From a checkpoint of a small mixture-of-experts model trained on Wikipedia: a variant of Muon for the experts.
Below are experts of layer 8 (counted from 0) of a mixture-of-experts language model. Rows are named router (the router's row for the expert), gate (a neuron's input weights, with its number), up (a neuron's input weights, with its number), down (a neuron's output weights, with its number) and show model dimensions 240-319. Each number is 500 + 25 x the weight over its row's rms, rounded and kept within 0 to 999. Numbers have three digits each.
After each expert's rows: a language model's description of what the expert responds to. This comes from a sample of Wikipedia text that the model never trained on.

# expert 26
router:514521505502534528500481497517504533465475515526448524527495495479483484493502505543487500500543452489512500460459545503520490532497550493526500537516486485488505509523447519494459540505533492484494479496475454503488508496502522528510502538
gate0:545519493549485540514509491537490456497537474490518510533464476499499518541515429455532472480511523483469520492520494519516459506498472471506472508516529491485487497489535509470518510503519462478465505503483515528510533492503497527535506466
up0:479546508511507494500500541484472508499490496521484495531478521548499483485500454478498490490470481510597479547511510493482505501485456530489462513487501449493470522547496509497505515481497442481505503538481464539490470496506454506478506532
down0:491460538509519479533484493467463510489536500478464513464508529511484479524536433497503510439479516489518493530471486495468483526497505488445492507497498463533505471509483464445497471479507527523481497515464514496457457492535495456482523503
Description: Opening pieces of longer words, mostly Latin prefixes like pre, trans, sub, con, dis, re, in technical and scientific prose.

# expert 23
router:483503514521505466512489544511480502523485531514525463525530446499505495538473473493510524517524519474498545525484484486538443518517477499499460493536501476517535472514486525498518487513484492511479512490503525472485489496492513527517491517
gate0:523516489506510511489490484499448510513525511505489512514476513489516469536518507513537516504513527466483503481518488481494526475519515489512495527512478542508509463496460501461503511488546511503502525505500515485509461500468535525547532541
up0:504501517494471528482482532531482451497467529493492462510513514468454458494505441480498501501467546508497556513450529515483491523510532515479517498501550514486498489490546491494498478492497497575469483511529530510465504506528517504464496521
down0:472522499514466516503460503494506435479504484522499497491501482494508521513491534481504542500461492482462507549501514497509492511477535496480460436506504506466496467499449516501496472531445483516461504472493469544540481523517529478507513522
Description: Function words inside proper names and titles of works or bodies, such as of the, and the, The, &, Great.

# expert 30
router:496485473452510475513488472497522545530518512511468503458527500494484516477553468514497507492491480484542574501519457467499488466447475503526476460525505479546523523499522541487477532526463509498444523513523510486487507522494518530544466492
gate0:513508489504486476467503461486505552504503523481480517477507509508479502493516501495481468510497521499527484479526515506506495484515501468481559502496469495522485484519508489493547511499525469482489483526453542501471476497503518520498484462
up0:527530446528505464493537490505530516535515486545487517461520500520472491499515533524495515518531473486470465482493491544456499499497505466514497514499527479500501495455495452506523520516537500520495515484488506531511502500547476484515482516
down0:498467501470511510477490517511442540525539501455500504480529515491482472511492475552503468493530476529493547535504495479522505492464517533508530549514515465526556484476527517522499525527516508466523520523478566447510475500476505477506497496
Description: Commas, semicolons, and, and prepositions joining list items or clauses, such as by, with, such as, but.

# expert 18
router:499509502535502507512536531542518503522463528528506539478481476486516497521492534468481481511476464488512503456520467468455532515497473512479451517522507451512480478479523560508504481532467519534514507500507514487530511552534507495558499504
gate0:501500485509498475501504496509471518475448502500540478485518480486491492506492469528516482471484513447526530514534495483507522486505538514528476514492520470541499539481479474480508493530471530539511490504537506522477538509537452522522515508
up0:522497495497487475510479507536531492515495521476536521515478527543499505493483498493568484457473459512503527486508460474523526508453466536506494504518490510504494488541508541508521505521502525514504505530513495507486540477504516492486488508
down0:473518511482482486472514493490504485463498497499488487532537510551493520478477512492470507509479503483510543465503500451540485512507474475493490456527511488498512492490519524510467475484534543514496486515543494505501515518527538476580464511
Description: Paragraph and line breaks before headings or tables, especially in song, album and film articles, plus words like album, song, released.

# expert 3
router:508513491528512470500508498522489468494506467530482487460504521487536501527524479505479534524529472444511510518540444481493536525482495534481477483488480532526503488516498491501458507479436543499494533490492503509485517554511468510494516470
gate0:493534464476553474486505493545501481495490511501444513513498529516524457489445496504495513536509515524480489488445452530461547510519466488478491482496510507515511498524493515493511497521457488452496523494509465515492528489540462510502493503
up0:516513515542521495456499536498511508570427487496465476502514495503499497524508502497465504520485550461535515521517501521516468504491475489520532458504508520491476484505537491495459488451516458547467460504510510514500542482503499518470539477
down0:501502511480480511545477522518520474513452475466547445530497465493492462494519502492494461474483497503500536448479543508529514478487520526480504516498481506509504526475528501493546511540503484523487512500491495452517473514498484496534512504
Description: Subject nouns and pronouns just before a verb or possessive, such as he, they, who, the Division, Strauss's.

# expert 21
router:482461490533497466485510462532506454493533515510499522492486483451492503477513551493496544489513484504496499506449495500537536499534467516496463509516515520520530521504550471482535484526476490480473485516453526500465491487472461513476486490
gate0:472479519518540502462509535491529483523512468470526503537517487535496518548531470506479471473493512507470489520487453523501531482534499560485512472527471558508500476495490481498496456471511473495543518536457512535494487494462520467478498497
up0:489508539470536485493478487502496501514494467484503494511498520515521513522511552496465495486474485507542527493479492479490484459524504479524474433500537520460481525490525494492486526501481504499515454498500503517503488508509489502520500505
down0:495505542479458479522512512496487515510528521500519497468493496501496465506482479515477506501519518517495443472537525493540507535523476522531470498511516523491515457509521515509493489507490530528497474528474492471513513471502503488493445490
Description: Pieces of French, Slavic, Spanish, Greek and other non-English names, often in sports rosters, such as Lukáš, Antony, Georgios, Jean.